Weights of a small mixture-of-experts language model, trained from scratch on English Wikipedia.
Size: width 192, 52.2M parameters.
Experts: 1 pick a token, a softmax router.
Training: a variant of SOAP for the experts, 382M tokens, 5835 steps.
Below are experts of layer 7 (counted from 0) of a mixture-of-experts language model. Rows are named router (the router's row for the expert), gate (a neuron's input weights, with its number), up (a neuron's input weights, with its number), down (a neuron's output weights, with its number) and show model dimensions 0-191. Each number is 500 + 40 x the weight over its row's rms, rounded and kept within 0 to 999. Numbers have three digits each.
Before each expert's rows: "mostly gets" lists some tokens that are sent to it at least half of the time; "raises" lists some tokens whose logits its average output raises strongly, later layers aside. This comes from a sample of Wikipedia text that the model never trained on.

# expert 10
mostly gets: "=", " National", " President", " Republican", " Genus", " Species"
raises: " |", ",", ";"
router:547572464502528438465423491528494459495501495511421516487552491455590380483509493483497522488523415524481444538479484529461488490452480435470523468513527467455517523535554499432500523545437473462532464461540525517459445469462560481462436500481414517483546507588473465442554567514492467530467506473501504511446511494462507495547513497430509513529515520493496479497526491525485438530532455489491543486522573559433479509403457532478515491560518470491553539496500553516525494489537589540530505537500474563475476534498482535488516368533440518598511550528520446517547416496442535523
gate0:517541467467570532532458491559547574453426481467462505465498500504549476481560472551507495510453532595445480525454497544490479540475508459465579511522438491486546507467546516489458483442527484507500587499529463462520440488532533510505556430480548495490500457451589523479527450454491543573421513484521508489461489496425507492479477486498569490408523552449449447535537460522469458544574452469446495457472602466465512565505503484499502525527501556510587486498443471463487525459518526606520591469541500550496493536579469422481538501512473483557488492481463522538487448499473512476
up0:555482467547518510476435490418433432549474498505506523509459456442510522495456439497527482510518482558582526444508565501472482405542541483482531494461542486506512554512470529471582522437576470476504552519492515535491441504534533475524531566539496489427519568449586563538468503520491459519514493493506487482505527485534452568463452466492536445511539480557532477478535445511456446473463497589533563488447492493516503526507575572522452575521540444471404459489534497533480482443508554472571465518467496531462612522487456543469519476491480526443552475464558482477548490517455439500
down0:467527562570464496446517445471432525452500483545518535469490530473499427537522522529486543459471562552464491507498475457492553556478473565429528498519485475518455498520513518580512545471559478534488411526528494479473472482475526529486475485515560497561516445497474519471604498535520528472573518564419448508483497529470478469449530481569476477418476491538455449492493484576571503572463447444463532486457517501509569619397545462474522442501478476545494506526537511560442556545470513463486514479444488470575446444498492480444497530466523478482502520492467549454514440498525475422
gate1:517483413427600505425563460503534536541508540448455474478457435549512384491429478479426481549526492501473516540496532535490541538484484496541488448460533504507494503516456543458471483530462532528518498470491465462464524468458503379504476498500514483467518515654522567498524476569443517510569459494515428522520480471490575497524440529498494486476432495555521553538531496544468510495479442491469536529496441583499424552519488516524525502535436547486486546490510519463474456542482529503557520418475489462461549429478536455538470531487488530513496489518486568518511584509469525527
up1:476480540500495458509465524510429509475594489458526501469490477474485523473451428542542500551487425537512487444465572485492492472476519514449534566535557479478435482515507528504458584433534472436517519497520535446571422430510539530576501461515472493450525510555495416518478438491475543591465533492457538489535546528488525518470497508505475493508510417426512447513495450444533508532445513451499481507395545500496550429451534451428529495487554527455570417523485493464483542535519431538523537504479553509510514592474491470461484498509463508536529437541483480446422433540511511493
down1:492482504533495490473539379464449496464500476461575493557463504454490493580555564573519502533501542510457424516453549553513486508524503561511515488538529451496510489577489515500420492456499505501418511492486508469433510480501470544436480541384517544478518574407496471452481469451480512512463522446501520549483491499471500525430481528536440448507492544504475512573488487504498493537492502475515515574556573506515516513540520503529494584409503517468449495535551506541517516455535561460459454518483436468418437550377511547498466507507478474476511507435522495479586501481540558494
gate2:517506466498508542430558457473499511516467534499460455514417464455478515504489434510524452442459512515504451514532533547540510487498518538456447525492536474511487483425454489527483529521535493514478481511517453513508522476452576564488381553471456509460496465506508411500513587555514546466473489478492455512460584508561519517481556464472555512485435521561456488478501443491550459539536455501459528492524441535498495492469587531465463522495455522517480409510441485497497558621480455461541493485491392445517455501472432501565492440473554585560498492509504470570491526542451556447
up2:473498527510512571503502477509460477504471579510477577386444475423476515528495444524490511480461527522509455536572523494530505489564437497513488433579479448553460508430466536455563530515508515467516567516548527481491514517509537476515428488461484511511511476487494560500479510551486515528454492483452473531452571518461448506467483564544617515537415454458450547511438431565539513443531462536579470519436534510595483552563502560497508482515398459521469485506541537512459463456537534506469502519517461507479551471470475532480462537504504567457479462489509489559478454495513535584
down2:484526538526551467503508526520462477512510447480544487519441534524478536501489418551559436548468506445513504512487533518504432528466531468498467589521557456611459471446519509461403535522492489532528521477513461488503487495508488484529512459521438452442457501439484500498471500465486489448535528533461454461496488529446522524501473522569500497498515490514500511493439518442415425504546504513464489468453518490414531457483508400515478415529575549473527494563485501522390508543434461532441548484481577581461596530528501502484581484535479499573467509503478623497483518501499491465
gate3:562471532455552499501483497531495578465431573488510507516389497543461486527576482509470459491481472511556450499525523520514520558508507501506456503506506475509431530502470451615530494528465462534442460523468510468472486519511560466467455455483504505512492483490514567492511517476497462539480507455459469444444465561503428517574506437470575509515508531486465460506579521439453474529518512548515553497446533478519504462445446478491479472519542488404534542512565456476508491412422509488456481630529532401518500480415519403474460438569507494514522462451480510493471496512501491549
up3:592492496524541569508536511469482482527477523482456536407475492508558474513497534539508543488446493478447473519527506541531437502533496543491461507531491454473503544539453422510491436473520517541545534461609558567525518484443492590489494454520557451517457475481439479431510551567450506439498487494463509476482434435473468576464467505472495499499484525508518456522499427473486527508481476532516534441462519572573617503494497548488510497476567564497497500454448486439525454584555550496555505491484484506501503461548472492549471479464383506515521466535488501464520416564510457427
down3:499557517525489443501565531539556468563469485550514438503596513480501451508522485502534480505520530527545541495477464507501543508528504473529457411497587580488512523403480564495501573458509529481509525487473527509503547449564423498443491520497511553539454467638484480494493444463463496486473493505499540541467548493437448480499447464526509540487397543460529576504482425506574474510541520538509514396516426484443515577483472535467497475485525525463478423568464436461503556468450483473474547486488541487549557545481486477511505504546492471485522484477503453478476457517459525579
gate4:509443601440546542476450432438550475518506495460478558478468457516461579525596504495538546487457508517473506480496482527540538524557497528439501520492533499498491538464587534520556535510553474453526494494507497495430468475569481549564508531511473460552540489551487525430481561458539488547483549477498525443466530446556519456473498552469532431567427420550524516442531491478510420470467603509524518533495551494570452481539501474486464493536557450517439495536495495474429517452498484518496546412478492531517534543525419557581493486488536529517493458562528553493492486487522470453
up4:538525493447552480491473509471473486462505505517512505525522532477495538553533542464485521523510457519463506537531541551431541508560535498530459459602496508458505473515558465589526481518489616484489477451506465492513524512509468518549563520482491550504511496426452579509515556437529515533423541473542558475490542483496492459415530493426474468458524533492551528534468529521545502487441527446517447571507560558548557503427517454400570502487459488506523477528484441499488572466485582446444521502489450494473458513492521528453524477536510438452493476435531458573532489563413452581
down4:456483508514466530458484512446469559481426482484456517426496551488475473562499527482485511414488439475481540534490537467530575462548467483575540495480477564515507484469527514534515444523432471446472535423454555487453532533512549503450434518552496492495529513526534470556478527555456539509427471522502521475554492531491491437519541462541479538511550459540402494574461494534507434503516500454487496495384443488539464534501567552439542477535460510456468541446524485394516490539496443488527551492494474451556526470489562513493518518543522530462511501484549563445514492456543622552

# expert 7
mostly gets: "%", " m", "}", " km", ")", " ft"
raises: " |", " and", " (", ";", " in", ","
router:534544475412530474566497514580486508467476523509458498504553515451491480511525570497451504534519517510527542538547457525477486526456477511447540538525534448452512501456549453478504440578536525495506509434444460509513456484458450564493447527451408492499528523565480489473536592444448548578523478467498487522422433405516477489523516417484508450475492469524494559452447459526535473553522451470497539487500570544492422493526442546501482485530523534515496503500463532562418521567517507557492538581436474492494505522489528498419507457556446532569514534553497439540483485489541562453
gate0:474537542507543512411483484543506480495540500496516501449483514505480479453496558517505537491468507505411534456596529510494510514502562444499482473482419510463556507453480521512445578488526506528457486459534484478520503541489566483556477510503473499516385413570527487459484464596536535474558498514437488465480464531471455562464544487518516472531533519550548476419503546482530570570494498479505525495584557480474437500473489474497548595463468524497433485514519517470583566529460509473498501456474509466461475486500413498440447501443521476585535485587516427511579458534456499488
up0:434483473497521617585504549511508564551548509503519477567509446497596549460465530488428559537492470531514532488505537558451493494503506495483410526531434516490569475535453504484515479492462494479428540483493496542501505563511527443470454475583469488437502476509502480494517453539538533553553466520544480541542515503383470469497468513497503467469461480522470514478495460526399540438559471476550556391460523500452465501525513535520496506486476553529482461428448510467534513557458478506462558563535527510436537489443512524532439525526464451537511482564516475577557488461535460507
down0:535486442489469558458502473509439493495452379505464493478579468527512488493529450503481524512499570528487560487463467461490470515478440425471519416462465502533486504429532483542448518498394495507429516481535618565531485447462500490550513507454575488579474537485554510516451532476517590474417592508464503500462411546510534599513506525482496475487506438586515509482462555525529585468436482474410528527501479483469501485488484473495525495458518541531522535502534486537523448525472477507491542475539456483500536475466484481488527491487574521500485500505447513482514441553420532515
gate1:497439460474477551465504583581543442493489464526481466532506472462494521532550515530524508552634526522461490477503556508510552449505476502530494534569545526475503477567497443497527471496500469550485430592529475469545465493507520491559467499512503520412498493506467481456514476467412581537520483459491504531448519497484558425611502533480554542525464520539470501526531542443478456547445464480467409559531443486471474465501495501446516485551385424550493474518516515480474462501569531491453448500488413493469459507508511528520485573487548543503497474489542547546525493565530513446
up1:495509464495510515506425450440502521456565527436456526489478455541507565480494523537545477480480478455478420506473525479505535541437474542465474570493464527486499523527471559511469466534523545545505496476553497563489550447510482432463455546479561540495462566539567522544492410580512439509533479499521463512503541537530488542529562467534645440490608484448486502439507557511515496440559535498533481505482575543527499451472497513484497492461485545509510469526532444518543545407407499523531593466446548501473547472447516443530490444489463479552504517540516483516493519496515560544
down1:509454465462562534494526489565534585546521487491473480545424544464514544513547470539498443551467534483482536495468495493458539521421481473523545486475503525452520476503523431494421520452547532499559446545424501500440517487505494482508461516484541450579491457506480540487470464486429504464514440577477480552499414448541457485492442482518418497504468538548516430507514557508483503513501604497516438488481608499470554489559522505428435532513475532497500470532492431458542552495506429529504459455454550445499508538529537509519501507478444460531594559500550533526571467435475510441
gate2:495452505543446466486476453463520483518616528479489467511491473522476547521536482523531492457547520572523483520520482539499478511486586556544426440460512482512518477579545516519541512553474494506541482494513535516567515471526510486533552495522443523462514542465490436449526459439482491518470564500477517473512542474478498432604525456522554534466453433418484495472541504553389524524430470477459495503498504490547572460489529392532508516557484510505538507494484475456499385431528435528557560478470499495477532486487367517517573489532538442509485480547477453475553465479508470515
up2:499554494415504442527480546493468446519552472529488490505432543474562530518549558458481543442562582601483459504443484478459491457458523415464479567433538510515471554518469477463563482492522517472501522570527537477501509447469442478498479430504537483514512501458518522478420467563506516472510491539436475529555554532545514501517479497483495509482510499487563415500436456532540511435492464490542450516478452446469507535492496509508588534424482507527542460473431511515452442552487512571459515479577570482478522536520472490532471427546551421477524527465532431428487482535454468554
down2:486455497578444497458448454653443466513533503578547559547477478592454515538508500505531496525541523514446513514461496548565510523516467523488544474529388515548498486492545482539550576549472541518553605568473438480593462487480526542488526536478566515611499547462509508501490502551470498516422487446463521473528466463508560510501477467459516463464504536529507518497524569496612492497496473460529562529525513497458483469497500457439516478516513462521517464454495438540518519452533536517562576484494491518482514470423530481503460476471532492495493526505479491506557544525498561494
gate3:472500452543532514475393461493517473479484454454526471484468487497491556493441516458491541524529468521489495492433541520505540498417445501456600472515448518523571512424491616572497504525458484517511483475538560491560592500557504510430499490513505495453491485512453586506517529572543512524435465520492464516494466508480434542466509462464507450515530555499544503567487529528465541478496472498468578464470532530509455540474496615482478462467551445553464503520508535452418500429489482523442549494508509527488468554509555503498450410453494501413469565537497439537520503490423501490
up3:473461514442515468468464516477468464430509518568533477501475553469505537532584454499464464536391533486453508487546489484479525474574524557562453514449559451495434499455515420545543532543537500427442508508542547566454463534487457527506555466455497480566519451477481500493508557485452467470534551526522478433541534476462598547531437528488528443414515499505460425512476466486467474477414476447496496499518569498501541505532471491512529476517429494521498537489535523532532475450448555559525514518474456515493586485419563569500572552516487480502473484489506586522497481537562481472
down3:504490414433445484408482500564534534560465555469471515513534482441531480497481509523544478483489518453531503516465473572473501538545501540607482449510454413482565423522489456527468477429458532562472457548502443560510449500553500504507436501508469534503458537493394525463542424504478555608478471467453499484481443509525518412483555504476469473443446544546582544502512482515477539551499582508535520488468529515466525551545518430462473549527541451443515517451480480472523550496535498438502449472506490534474514473514489448504523514501529556548428560508507491497531513451462492528
gate4:475515440564482489438449523525494550415495429450446506380469492422516434440508578520474513456527500509514489569477545484571517498455516444442481532506522467505473488430497495502489523554465506471393604551491499553453403519530519495484528508492498538533459542560481501468550540470525496501515515488481472567497437481523439488445503513512476534544465454536508475461425480503552517534507481524505469489456420541533450556499511513476474539537478468465477489523495465444503578503513413547515533436496541529500520455488546514541524441550464532557521484483599441485468532529448547506
up4:500533540463521499561523401446431458530535567578458452499471499537466549566476509474550489517444460491520494480574490508564497544527504557508502419574510551497594526501558479513504498495507557499561450491499485438480491523523469486550512526475465484516509502475489503457449531431493500529398515541523480493526546474480512491480498533426473440447505497440457534520520482497482470527483496523441491469579549461495555441463556493460558477495528515522426467453509503507484428535414547427479459504531444478481420480503495535475577493473534384529520498534462541556562525542585499474
down4:513510554496534524494479520482435482506473448460450459512528444470562457492467471490453533527475491520525491539523446550462530561496497492497499521488555488400493491513483426510480500401476524567458466471490542522449499459550541480503467522474502474476474497624412512522547479555536492452488515510546554504499483528538472424474446487550534450519540486434425511571458456487462531505450529530484527408512457539409526534548511469551472486534451511544486498397480500545527501429473566500533443472466509485427470457556541507442471517549489499526477494457547496534472432438397540526

# expert 13
mostly gets: ".\n\n", "\n\n", " was", "==\n", ".\n", "=="
raises: "===", "==", "The", "-", "===="
router:510581528490498469562503482523425567453458568562449539533504501455550505493448504525498518480479516467544533557508465478499465507426509444432533484465512493455518577536478486427501458464498468485560493465538446427541486491432491534447540535440422534410506587577528465465539528487496473551465457476487529513455515480454477543548491473435519512520572496530508534451464424518509472560486442514436531431556496564479486540500441531460526490526486457426525603462475495536522531577528485534532497515416525502486533555490566574467485476527522486546507482508541508542553518516491509468
gate1:434527475416498534479465462509440479478447482472528514532455533488497525492480377464483452542512496544515480563511498527451502549475507551484496547443524476487459498538488526520527482474478463579568519516523562548491476480487547541556421527410480472480485446507460533514491510456537489492537561487475418508487529533575497450470525442520527543422494520427542473499539490522537470507439513533381441444465497598499488526399513523429569549494548518485457509558475500493431498435518460490482506517452492470520541485466559493508408519507446443466537545455566496488448532492491523503
up1:521488525590543414484499557525483514502515459490467436458564554486472456498499565502492515477481443466492526488486501501555480464471538523451454513546489580528531490403494482471548461461477518453402556471475516490538526455496511456489472456545538533510595451459499536484516529502441474458515446492558524460453470477452501489546489525549461463476556470547499579514485493446445517537479437494536449525514481472458478435531439467508435486515498450494506424514513479486462525563408479463497520507544522548587480542483573454502579441549562490529369454526496486491559523487522509530
down1:581458484469509549504532511508486533513537518485485487476443528518515511463459461593550532475610445483576544539523444489489539466533434459529552553494528577512461525571419500485535469501453433499505519488529529531457525427445467527483484492463508413574563509534460470455542562409434476452436508493519508485446581528477481486462517456501494526454524516503496521460540511456546553470507504578469508580444518473473545431550489500514552486442540444462490502503531536534471481458455464457456512519511493485446482500543454488470498402503560432516523539547553520467459446485485466494
gate2:467494511539518478425451510433409529483509454484504511534515585483476444504449494594564540495573516452564446540497518502483501484454581482489569515449410549547518517557551507501514507551531465494457475455508408467509427448473536517496506486491496526445496518501409455486549482475498454480423476544552475550411598483501525528479521532406435473525480503459541506524457472454527463524502523448549463545447527580520539491513548411461529484505476516562493467538504515506529469601555530544512524535530491522514495493494473469541495453484511493512550488482495567502453466536479538525
up2:489555543492471545586452553523496492508494497506441544418493525543500511496501575552473537432503438578532527535569433558514572429534474549461487561451601468553506440536468512527523493455472507537519531498397497473486533475542463495532513556544562469514482487516507530435469455468506494479533501493514494490556448563521476541502521536551463509412485526481554505511513418429528530465576527543493421506506480566495525470511510589541560490499527512436577534484507508512518479503537453490525551494524501422466554454495469549500555515514507491450504531478492455523484557503442408504
down2:579484531479474497474494488480561519498520448450515478505508500492558587558497567481513434524484432446479515411565494479466501527518503538462516547566545591468494530480483430542503474465495526509479498497566498447492518559417502464492556454467505500436493573486592474541452507486435516563489557421472510538508446481496481491486491536442459440505566527479445465542448532538570512422480488477458553486495530440499501507481492516534436609493493542512501482537510476526527522450482530462532539461462536468520484457446502450541524565450565599487403533496536483477543487486518537474
gate3:473537456457609492482523451464453508420505425531513502437500446432524545488577472505549493511485558521521521449488499467486482454467521555510491525573440536400482534586522497499545504479518441525416451376496475517568527490592472453502487499437437532595466505503532435489519487519526468473460444558459521501461491457465502506519505488494479444486497546488502514484511474454510484480418522469502459486536493514536534481547496544520499487486556464576581501503516549556480555515511455464465476513465496527528488516502506535533477538482530410464545488523588516467527518399531449522
up3:460483505553553592444481563545457538446514492521479428506576518526563489503452462480547569461459470479517535539478524488424430430503476447463500491444507505517463488458552519597429461457520492532476495483502501529409490521499437478506471454473478477514435497491503546470471519526505515546510571477481457454515510528542508402452523566468448447592469536474473493535539492492442505534482511493394531513493490495470469586553489519521501467476531462519503448547518537437494514534478552498514492453551511531620429536541481485443494498529449591541454466508503475496485503511559519465
down3:524494473538427498484447441467496501457399517516494484485479534556444498464446549420501456501474488447530485499531553513482501539518568560496546459535442539463500468518434517541514501550485526469480535522452474495491426507474484487527522550470534425438521459550412541432628490504543477481490439497549495515469547496492509515522426507548444556519510411511447508551505507481468473542511489549541514534512538474445481445515521422423499508543484463576498555488446517587543531515520533561519458588511448372509519508513523509487515465532506479457484503486532474535518467500431485539
gate4:432549527477523469484485491597442437465523381480546459495510538506570521550457481515509484453528511466505509512516539544457494417482474477502505497502514542487455582487540500496527499485479541547482512462509523525487587442526515503528440509503462512508521429527531446450470521521506424602581530542468503490560516538513555519469504515522495447467527526467482545501514536461491530613469496522463435447529504493440433480556498543525521474579512512426503495516529492510478496483454458506603542579523523456459461572442486433483458471580463537551509453534464513493538548516481558439
up4:453514564491506524485519509469521516489525538469417506509397506590525569517483494498470551517413490531404540488599504520540516503513485552477475520451518532491487485445568534516472619478512423527543552454496491492496471536467514474494509495489505516492475547535492531507525428584556439452491501441465521525468454540494513582553549521569471453560557490477532438428502480507462457501580524528498491482489507477459466485474496542453456583523492470495490455441488445439485513431490411580513489468506498501502517520566480514495483466555455575413489539442495475498485536465516547496
down4:505520477515492472414497427479536505525577538510554448465517515484482492494525560456453533427573486547503458442557517509460505523548567491462476495504464502502504478569526460499537508505427495519507443443521544466505465479486499516509542641543512509485541530494490501508535540535551502487432418590576505506535515497502556449513545491474520470555461474466409552585592459445526565472499545504491445505435557560504484536475418442546501467548472519475511490473441509509515538524567533484472508501507459489408473510509494569497522568465466494472516530464554474546462508426518476497
gate5:515503426528477549397462461552549476489414513530548475514560485496489498504604476496510520517545484487420543434556421501435500529558533497514434532506487509510511523535472539547483492509501547521544478519512550489469522474495457493491550498485494526567398464507522483533472479518487393440473492493554493521479506497473449490490523505444570498522485453454495511478559426531510596492509504511523436537590506412548506521531467495509409460446499554478471537502537552514524500479603477480542523527489463532409531518498454551487514536474498432495441519544481500525509480458495397552
up5:516501499571528502459456473549460493479405547586478533572543435517469473512469518439444522499555490454532536509561560509485423521503518485486508511487476452424413526548618471482451500522426525520529537518499572465542460498472531576500536495468486508532547495467541486507432533511425488544495457481498525536444504534414500453504437519511583510558506523497577516460499485503510520404419534409544511487523518486538571470500499474522489479482464504512516486442484502443476454522469483505506512527531579530540510472473544493508529548511502552510529559438450513576563546479498468436
down5:522553472495493517490501612549566507488462522558537520510556500519463569491499531489468501541437552452513525490510570483557464528521488501453546491465498467522531636519491504523516454447497462479569468536555502466519492474515506502568573554464474589441491511468407485563487498489530414519522498540466577514482475468456511469486479471493466520451513483490550491494576596477465466474461507449499493569492514504524460481471516484486428593467560610516511539486476479491520435479514480495558429487504510465578568464447538567487509488493548494465533495471519464489557469438461497547

# expert 11
mostly gets: " film", " work", " life", " role", " book", " well"
raises: " and", ";", ",", " –", " /", "\n"
router:503562468514550490540482446519433550489466520447507539510558570452495435468532558568494497518488464458578513540571438544454476481473468416444510522530548494451477555419548505465529429588498485505497475422468520482535442489469489480425480533471500450497479562532471454455476484438437506498419479518497505508477550483486483544502505462472506488632558488553502503474503497566535486539494502536446460461493513555469455522515453490507523517591505478445529572484457502528525450482509537512527445529549505505441567545443498555473519522534497468565509562545543471525560461446518469480
gate0:472499515562420553520505497573492467534513442466506505515531564445477382525566455538486515407477535469449547510524432501482517465488469426488452530526518552547531497478426442453523475573555512451509543530442551510515499546396513498486479515522572566487518563522480530478408489513489541498550496417521517502492431533502549450448488533484529468469538443517405530512445472463493526546499530529474454469473471591535505491495500483458489510457471550408514517523461445523527528519513470456527461515492513606470501531485483473554543506494487522562567492484474521487525469454491549530
up0:491485530544467516510530507512555512442531558531550526463471456515508544496437506516561476494458535472506454409509550475490416510495539541530468476467520472430501519514445451542500509505515537467524469470477470541497510603508457487516535513496435445611541486458555495434467531539481459508421464501492511482496550538447563463507508431464512491593494536525602484442487535437453473490520482498481543425483449477481563542518431460437604474534547429469458515464534487497531503531541488580495450500498504445544550497469567586494474504475446549496458495473506551506502533544565529494
down0:450497501432571547505471507486492505497499571477462522460532454476568543522505477548468500502484437474522508504495505597450467491453566480509520475477530458439548480509577464557575497441508506550456519428452555502439524442513450496522546461481514548591525442451462542556434490463524577486442487529527478530489519425510529395522481470571550518499477461550518547526511455477505536484496516453504556521506486464504507486499563514397501486471445548553521507543516492537566517475437464459458543543499509436477453557501501485518461545482507495437481450514483441439511450597501564471
gate1:404530401509436485517486486510460505510450550484501450450516489568460423541480600520467491479467541498529496479462567424495505498499499500413497483471480499486545537497460449503483468461498567532513461478531481545528522509558516473501508518548536508438490518495495518552544565559485545498542489514523501482476516470492523524514532429453441473551507513469512480520570543399503538533488468479504530528442428514456472488465553516522511464535551493470540440497463579528471460564567591560531428496592461488455553438472475493495484546585432509454500494493530510559438453472499532586
up1:552505425548469550496440533501542499519560522437470601514518422444477549458453470526522497543483499510531515471531516464549457498512540494466494460545477590520535521443474506491503461586494452455446500463481497470410444574529467499524542547500488512528567525521517499459481520551539498508465518576596538502494444450484550489501563419592509430570503488489487492546420489546484527491544460485500455476536438417517543536497457506474465551551436483508578519484511473523491490452476445500493486524442476494545415464458481554528495464571518410524523473468522514455503495510493469470
down1:483465533579542488534424452485524451481594492525427525478531491445513579505514521511540479519526491486531475499488480439422538467472479486499501465608433481538535559577543567492553519481533506550477491566527529460469509521504556484511464522422497471519502533577478449487474484489551479510431444429518559534534482480507585454496493492573525537408476484510401493533446501511434467502495477469495543429458511472477421556492497488461512478435523559520523439541554520555544450505514465536502456498464451496472504530553463538509448521506565511486495547527465517488498509582477585491
gate2:508471508463469475492411523505502508596499466454530531501538534520536464497516452475453512421500533428478458561520505533459494523478423463478517503530503479475477496508578486455449458490526482524508472448594484442505450542493547574467537561494574531472486431539554470545547533557451476500526553428501546505459482449481556511465496499482541473576512538508530504484512502474561519597518467553400459477506440501560523517455470498582511432538478493481453503527484480516562499556488458466507423517504410559518499488477489492512511510548521495526577478468394584543503544532550525520
up2:544464497413488489483448521504408433535470525518534529566514528564462526513491458477502533467430464470470498549494516473438514541440431516454497475508578497511460481508582510513457409458521523521529547474519495492468497504564546505481545505457585512465463500491466479539532497540497523508572542452529586485457551463462577526457571525453521507560590527522530474435527500481532523564499448459461475460532436562494565468513488424593520483513548437472515503532514493448507433487445439478492445535518447502468479512476446454476509511495512521525513573505438588537512525531554524483
down2:490453489510434426581483496515498457592469477500519479455511492550488551484451435511576486559513479505467451519514503394454471443479483488544471530462543512581460439519589457529517530531475510427495497444474480453449486475502537520544485508466535551484471508524452549550497539481460502423534438456550543557428479480486497447540501521469528483392523502531561557583527482448514504518534501484540522517499500463436508482507472483559502520501459514476490446481555454520532537471456451484547474475494487506489464490450473499439452538489555535390470501445420484418417474540523519514
gate3:468479504503498582505466496532513487479484510524516467510535511534569546574527513566488488500509534491508509442500431418483526533554449454551537384466539442463484443491559539497467487421516491489536465456514469416562467554506475475460542481507498477505490467486494535485495549514518533531534503471553531458548417481541482500504493441491500603491570541454467544394503505486542446552514559468436533520493505467460553511486534500491536500549456497437453452470501499481573496463541593534538529496493472473497406570513566589479453512487497429517466519505503550561467447448463459479
up3:488453502487432432496404531552473447480439497525513512498475550550450535509506583523490568496485541518446471499489419474527465502551534508530571430582527476490535519548527519547501565539422422499502435518534510449545541463457569496507405466476549543505464524468460484559509506554508482451523539498459551525449537486575503479516393496461556482572528489537486477491488501478462450431568552495509542488462506510482482515463413470494489469528473503486504505454411521555529546509528411533507500517508449534518460499479488496486517487426504470474451403441504441483493509545457484502
down3:479514397468509546471505517545509490510523528521486502437432584512489473598439461473497497502479526561492570439493567517455537485492523459487471453586507533442551528504454533485434434620525546493493525501467491508462525541534513540446547547426523483498555439517491480461450488506449546557431511514446505502529484486501483496554535484477487462504519504549458514504501490491532614528542472521470464567534507469580485559447474468580497505477535540494506482479535501532470496392519549489420538470531574533535528622489478495514479486487542493485526459488469418530478506536486487519
gate4:547415487530462411486523506569456525465488465518527498508503528471502492477446470489457462469497507426548512544481482484527572503464515496490443543411503519487445451441419520415496544542518468496463614623507549552520444532450467405508473497510451464543533486519495421491501465514554515506534518489569491472498461485536540477502585539455490441508505505471572426537521507435462524514581487458514505508531456537503566526450537448516468485471504497416482519595511477488498480482501476535488497454489509481464534435501508463473455463508470516500496495484445435490554488397524451510
up4:502454483509482497462526512540475521517400503518467579497519564468487473507516510488519452495476468419514553489502490537437510454497491533450468573526462473625463495558562541548461504474469562476572522548485533547542528503458456528548533447500486494514502545522498489523478414488467556481441494485500469569458481535548533487469539509498512524551536438488489420518437514498492472564485442499511512489530509561445484515436515587544407536478483547470534533434491562424483454463506540506592541462555490429493564464535477509424505473485521535547462470517518549489573495461550578511
down4:518435420521449492515437501518467534485521500503499522507522495515544491525454497565495474532483560506461531458485484508533478430500576527580498488455466567516508517375447543450586518534465524555569517451478464486488528495533501527494493497483532426553482540519520528497466482492462473547574488493526504450512487431477468622512560523506428468492526501554527591456523541501503581503488545496504469563467491444520521547598550452493552469476565459483536463534509473484432494596524469471389597518501446547484499446475528485500472543497563465528500509476504532507455495491496516488